From a checkpoint of a small mixture-of-experts model trained on Wikipedia.
Experts: 64 experts in each of 6 layers, 32 SwiGLU neurons an expert, 8 picks a token, a softmax router.
Below are experts of layer 5 (counted from 0) of a mixture-of-experts language model. Rows are named router (the router's row for the expert), gate (a neuron's input weights, with its number), up (a neuron's input weights, with its number) and show model dimensions 0-159. Each number is 500 + 25 x the weight over its row's rms, rounded and kept within 0 to 999. Numbers have three digits each.
After each expert's rows: "gets" lists some tokens that make up at least twice as much of what it gets as of all text; "mostly gets" lists some tokens that are sent to it at least half of the time. This comes from a sample of Wikipedia text that the model never trained on. Tokens count by the router's weight.

# expert 41
router:438500489471494478470521441505490503512511491521514539512507498487469467478508518473498523486511493521506510503520509463540496482487476470502500498524461539510550523452483501543476501523509511466475493495496456510547502560528509471463477508473491517537520541504508495510491438472525482485480464511485444461511516522563539476502506486488498510543488506486474475521455524506561539524483517500487521473511504489513524535501525497497473514511460501523494532477534528488514474517504513
gate2:476469435455513498514512484479484477515493525472518506527481441499483524487457482530498447499510502509559513528492524534460505488508481491493556473535479474504531523491497511503486537525481515525459544496491482485510499536498523495518495473519488543524524474513455507529501501540488449525454475538494548479487516507527506522550524492508504486500483483490522538503473496499520470533526541486440487511476545509494506513522519551495486523477486495491526521481524536479492501491499470
up2:498527520480506511453505483536508526496451502508504534503480512516564524495523502519474503496451467510474497540543510489478527511485473451512468502474505542501517538453523511498497526508499538460542466535529465546485523458492531520490497501502505508507489481490535561494503523453491503479479467493545464469488518468521463436506536479516536509521486492548517475501499466508524508468477544489513520494511484482498490505463520495543505499519487518501528516522470513507473518497487531
gets: " to", " of", " was", " for", " in", " with"
mostly gets: " has", " have", " had", " been", " to", " into"

# expert 18
router:487484498529474486508492463512510502502490482528505474487486510506473508523503534468469490462505524473476464470460453447469493538486527502495495524490523462509494491493516445494512472528540523504483527505534486534479512545471501541537481494526494484529470483468474479471519508485498522474459511450483557465498515520462475496479519527488495518461519510492467500507482494499501529505502541432520541492536484455508512499533516486509489485503535525451502506458550518516553511479494481
gate1:475516481494504486511502526518490516442486502505518496473536506477476528498503529436496490463518517497488501498520517420460491531518492479532563538479552489477471530498520509500489506501458515462509480548487486517506522511519451520492493500463539459533511520520485489442504466512477507530463479464521471497517489484494488478465536499485487530510492502469536499482431508530520501458527515496510492495516500461525484498499468504522484442517496551495533513493483506484473485496503492
up1:509525509516483540500502513508522451487511506526466507499463506466491494485530467525461451551457457504501496475474527537499507553502489570539500500489465513489456496498512486526505539486512489486520466499495503481506486507489510513494466491501509495573473467477517531534489523503463506535507503510441449528467472476464459469483514546517517481478470506541518517497500467532531498510472454517493496488525519534504505481492548513531522537503546514480508500503506483505508514498525506
gets: "\n", " is", "-", "\n\n", " =\n\n", " one"
mostly gets: " =\n\n", " well", " co", " best", "See", " one"

# expert 16
router:479500543523510505485475495515496491502487517489504504476514515541511483483524531528511510496524469481474479498537530503516482536498512493542493482511483505479518534527464547497498454500521526553537512502529466554510556547476458537475453465544489546515516539522521527479508503528513489535517463485496442482473527507460495524535505518474512498487527537482509479520530484503520483491496538489487532500501479479471549504513467525515496477469485483495508504562530516521513525508516456
gate0:527434474479483495510496516484495507487472563497469517548497532481496476507512492536515471535482450510501486503504502494497490518490479552514475456523513502496532486500518522486488515468510509468478495506525493502518524521479508489510489537508515497498503485538498427511470492431516490512527511500470529519495487508516419548495476463460533497518456519481491467472526515536550485475474533505500496509486480488535502475481487499502511486515522503505553503505523520459504490513573494
up0:466491476515472497488486504500520465505493550503503464515435535470504531486510481520503533503503516483511499545548485477495542514494503533483482483513468443549509507485482470469538507501476482515512486475463474507508482498522491492533535506523457492527543518565514476498515575530520482505532473480511480519527500491505485472548494494526509541485487503445512524495516507457491457524524488497497474535449475490519508528516478497491461536497495472500483471529535473488475490521515498
gets: "\n", ".\n\n", " |\n", ".", ")\n", " ("
mostly gets: "\n", "==", ".\n\n", "\n\n", "===", ")\n"

# expert 7
router:532488470481536477496522495477485464512531488547494465512462508468475475520488495536479497480444535460491501501483501519500520470504543479503504506461509520509481485514557497521495496486474503519503489518449547433489481454482522499524561502489509482537463536498488448497548498486480494466507476498485514514502510503507480492517524523510492477497518519477507506484465508481477534487470467478443455493499489514512540521496531520527513518465479485510447540502475484515531528511522447
gate0:506453507479484504496506471513472520463476478477533507481456507513513542490511493471507526480531463449528450511483517482503508531534512517459485512481495500489537478487513502500501501498494532520467524511482550485513492507507510551496537476454517458510476519491478504472481485508490459492495501479486484480481481475519481489481499545520521501495483506505494463454538526513523507467478494550485511476499479540573515525548498529502459558498509449553521517484529478513475501479555488
up0:517470480510498515506466510520479498514505496499499521490490457461478475487542488505476544514486511475505472497474522485525473463476493476481484464493465467502453506563488500472478500486480511524498478521489519480528529486521515546505487520505443521531446441491510463490541544493500484504514530488522532489525533471495475506514482521558523525484500506488533517506558491521483514523506464566508530468543498485530500515512479493489528494488513463504537520489535489544499504493540449
gets: " the", "ian", "ic", "i", "a", "an"
mostly gets: " local", " American", " Indian", " small", " French", " German"

# expert 5
router:426512465457477511474509497484476509495496528464464494512490517554497515498488481545525522520459485476467478496496473477530531458494472494517490514498520536494537484493519559548464506513501492517485523502510475487544499514515509434500481479471491508484515541476488517496483499533520528496515485529526428491475525540518524502529519467494516492534510469474477482502462476470530525474472485481464514503498480536460493540511489487526473486556475510505534530496505494489529506497490521
gate2:473539507477482549508446491480519499488483494443524499516485488467522536492509530490463517457490481496574483498472494484410511476535494482515512479527490501495439468505510493527508507484488556501466539516485499523460493499498501513445500502530513497503514518472515493482467477488512506544488496497505487476463529503525521489492509482515452532474510509459491502507488466486490458515487526505486520542459527518492449510510499524512478537518509537459520474478490536488496536504516498
up2:511481460497453524518486477511511532521466481495506505502514538512537509470488471528502505535429489534486530470463483511495470508513447473511467510468494530505484545498491485511518547489479520472478492505533475478498501503452523538499492531504496488512487497513495523471522487487489480443483526552528470488481506453472458478519525511430560526495509560517462530495560500508486499506521528483489513483503481496493505506497511445515500486480480497459519503511500499498514521547510488
gets: " of", " to", " in", " for", " with", " by"
mostly gets: " where", " into", " between", " with", " to", " about"

# expert 11
router:541484481533498517508486479537475550499500509521511516502514512489485526537478484528529491522512540497530498503483505531509514566488527528495508564520480536433504506496496508538476511526481491534535504506484498506475497513490501465501538509483485501486504498478501472483481485497529504516504464477453536449534476483491506474512491529479523502472550554509532468467511500494524539511495527518458517518503507511524473466485475527508533504485504487516556533528569513497446470539507484
gate0:503507506510488462514504479536549526469478535555530518534504479479484532530481464523479471498493455477487493475518506508443447485474477495477505535495513508458525539509505517510492499523503449510508513503460476502496521475484556492506530457482543467480457483510492494493466515497529463523513525503536547454474510494503536503468524513531544451491489494510502514497530531481490483505537493510508502496479463510484482507497512518474504486527423466518515523516551489486494493505533512
up0:489481480472487475496500496563501535526497463506476501466481457463497506516492495514504498497492512497486502514525466475504560499497489488475492523507487474453481490491504471472510528526497498499507458487484528480462533476538534439510498494537469475443504456503501514537501519477522502508513558505511533488514576522471497461505514498508523534502483470530482488472518481494540470484526450511497454536508525476512521494485508500476474511459524537493526514524531531482447499487527460
gets: " (", ".", "1", " \"", "2", "0"
mostly gets: " p", " b", " s", " t", " n", " k"

# expert 61
router:452490507531499451452465512527548479513535459478479499521489535484495490535495534478468537520533507543505497503460506514503523526482469492505481514503482522506490473479449541500481466512473487467528493511491489494479494529534469474494446521487511538491481553484514484546488562501467504505500464476492467503476514492474480457481469489497455481507520488506504509494496553507549446483495570498514515486511492477493508520512546525522501500510462504509510531478496491470493527483495486
gate6:470474472499503514543489507527525487537483499486482519487485492504506486494494464572476511533475514486525517506487494452475493496511487503499462524467517482495503506511444499494508432517487506487515510477470519571513516542442493514529483496483514477531546498481444508504492508486507524466501508498556545490489515503494498539487528525482495508471520472452526493497494533501527514535501506454457495495472495526525457506514528462544475543488498487527488485540471478540531515490492472
up6:495520457485469461489542485545480499498528511476487498454484487484475509512515498441473523490465490504511508505522508493474541476506506457484465494516519526496500474459477468498451482470508496530526519557523493467476531469476506504551465523482544496479459494473484496513553522476456493509520513504497494524489486491468483461496493476523478502477513499521498509493553500515469485481546534454505533494506525487434492496467474539499464491462472511495486513468490450470515501475491496
gets: " a", " as", " that", " the", " and", " is"
mostly gets: " not", " which", " that", " but", " where", " when"

# expert 10
router:546503518503521562511493477514506552482499548416508539494529489527485511553501516515522512533462540543508521479468517496515511512478513499491506524528492482506490526453526532478488518521445526537529520514462497504517548528468505455507519499514534461515519472500502504480505515484535504481530517513522545512470474473472496481469482477520485499480494499513496533460496518501468548508497516545509498497512508483517521488475499519508498515487496468510455454505502464514469510541538510
gate7:488456472508530513503482518527497533469484508482496485449478552509452525504536445510493507524520542480511461489506462461503571490499530497486524519501518522488484482509509505503477499506475535526491479515510549529518558510498509531521493497542513531546498514536504510530529478471501490475504549539480509523520475506477514479467558574503477495491509494497483478508484510473511499525525537514506470514505505527469508461536519494505491488499521508501446517527495488497436477508512481
up7:534497478522514471533486489485514483497486505514527541532501474521499452512516507491473477520525491480481487541514454503481501506497489464474543494474497491489471480453538533496503440445497464509501521547517496504494474499522506508516552479506468482466456486510480489473565500527475512480512469452496486502505511464496521473477489465506486543501525456514510530518524498446514550542527496494515476471501500531514469483518537494506500524443468501471529493543506536521513498464502502
gets: " ", "0", "3", "1", "4", "2"
mostly gets: "″N", "00", " km", " m", "000", " million"

# expert 60
router:510528524537540515467522491513489495488479504512478540482501507504516535469509510468531512520523517544476479522528469492494491510513518543499507464463492511495478475494512524558497539491493539518476467518488492504496511528468468535497477525516539499534528518487425522469476457535493491545509499491530509477500498499513507471459481510519492522501473518489499479448493577504504502485523490523490468469463489490505453513524465529528507507491513520536467479515482519556455469525475535
gate1:495509518531493512505516530528527485481475520509484506477530443516511495450509499484522518510492445507474472509479470513485535528511518512531508519470538479518494499427512497503506471506491505496455483551517491518480499477523478508517497484506501517539538518492466517476498516531497480508451471494551467549486484469496469461474464513516507527502497483452524485477455486492512523486557537504506511475464515503477549498489504491480510471469512520536504531499496409493462487496487522
up1:441490506542470491478513505539487453515519509517505508464470491472502493503514512507525482506518450506516489492472504495478486507500500485519492499460459508525486504450494409460527499506523478553511437504522469487480502427497498486471496523516466504489476526503513519519523548478505512515497500465497452538482487464431488494455514520473505456501492506493496485534500505478517478458484518494492500497484495506496529484507532510525532483508494509524521560516489473475502456479483488
gets: " ", "201", "200", "202", " (", "199"
mostly gets: "201", "202", "199", "196", "198", "197"

# expert 38
router:468496506519483497525482474482545486501495526536501490445491505528497518474498475463485520482531548527507482503526541500489501539525496484504491480481509489507487492551461492477500498504518509538492504491476494523507466452488483540514447454460498483495491449491469543534501499460512529472449513516515509503485498479519500517493514510542471464491484532513521521524500462466493483537476516462525490516540528513514467518569486457489500515531561486502466530439506483521487520493498520
gate1:490518515502414501472492492510501485457486508495471472493531526490472551501491512415500503502529498477475474515493513483486490512493475537538507508478484520482476524487516505548504527510506489492488520526518510539529485470531491471484505485521503504533499512494534484454510492529480488494447502520552474504536527480492459487486490540517494503490434499474508556486483531496519480465524525478508488544494528515498516479516527478500483488483546517493489446502451484483478498449516462
up1:478518529508468553497500519480497481528491536533454515511483511495474505491480492547496501497506480531490496486495521527494500512498475515533531493534496501524522495497467456545556504473494470521485464450504493519528485502531485436462489482528458477524462485513517563466491495439470524500500479447535495493482516525495469524484527533483487515531530498534524490542545500536529464472493491530503508530486509509478470476490519483517501468526521491511496524515500504511548525480482453
gets: "201", "200", "199", "202", ".", "198"
mostly gets: "201", "199", "202", "194", "197", "200"

# expert 32
router:519470526472508480497485487512558470489509520476527482512525494495513529490473488524475482496535526518532461550542476505514528492500470511487502483464514476477463513504451457475498484502512512483496468511482469529523523511527463555484496490503523448467511494484496492484475512503477489528506534464541516518492493512465539519516509525532475509470506500492583544453519516498530496550517459498523491499498474514490494513510521540478516462485513559534481469521512536521476496523493538
gate1:501516509503471526511490510508481466498476510483497471463470490510441494497461510479529509503507489509491485496525490465513483472466537552527529497488507471509494498492488501480480495512510478508463475538514448492498494483493536510482450503514483474523537547479468517479557520519484509566481510503538464492532519461443503493482473512540488477495516499477485509451516439469508530513525538460491496482512483539529501528461536524484562514500476520482478448486479488514508522524490490
up1:473455520563494516510514548481491482482476508502524513462528482485473496503513481465524434481504474476513527489482542510494509488541508504564553530529503494491487470454530447508518549491512473497487469477527522483519498519494523516534474507523503507518500499474499507495529495456468569549504510533475484511483512501532484500500512499466481504491485460501510518549517492539532466503460462512523489500491497526466496469488479520507521523509551459515487507511494490501522513524545478
gets: " ", "–", "201", "200", " |\n", "202"
mostly gets: "201", "202", "199", "200", "191", "192"

# expert 36
router:527467498473467487502533531495472545454501459453520469497497495494510501505551534466523508529479531532499516510455485489515524540454486511511504511545512490461502484484513508503550531493466483487477471486500549514434462460506495485546505481495536455503500470509538522485504494532474478481505516490478512495534550468530524468497515485499525471511500487473467488471550510486506479530506521517540511506501493485484480465477491461496477505487501534486510464532490469516450463498487504
gate7:512502494528498492511502458535518496443453537522534475532488503458482525516494493493495527511478529517468502456479507439527499532482510480448517506481494514513487530527475512483495479535478499493484439505501511493457463489518530516536521464544521516509496492515523494484521464501489500443495515522489519533494497516474480467481486517480505483497547424474484512513476526500466488508519556536512505479472483517509488483532490516502493472485518502508491519472508504424452523472520474
up7:573489489451490460486502483503494495461489475492532522505488469455522483504499545468493484559530536482485507472479477475476476466491499501453491474488452453467504492494502445495480474507482470499472476505504516464502469527509532484465478511520503497484451543570517489523530452501520473498510485465537465455508511462517493487499498489518516515505491441513511515464502497474552509490498470506496500516530477547478476512491487480517490515489508504508516487540523477516505523522520490
gets: "0", "2", "1", "4", "3", "6"
mostly gets: " km", " ft", " m", " hp", " cm", " kg"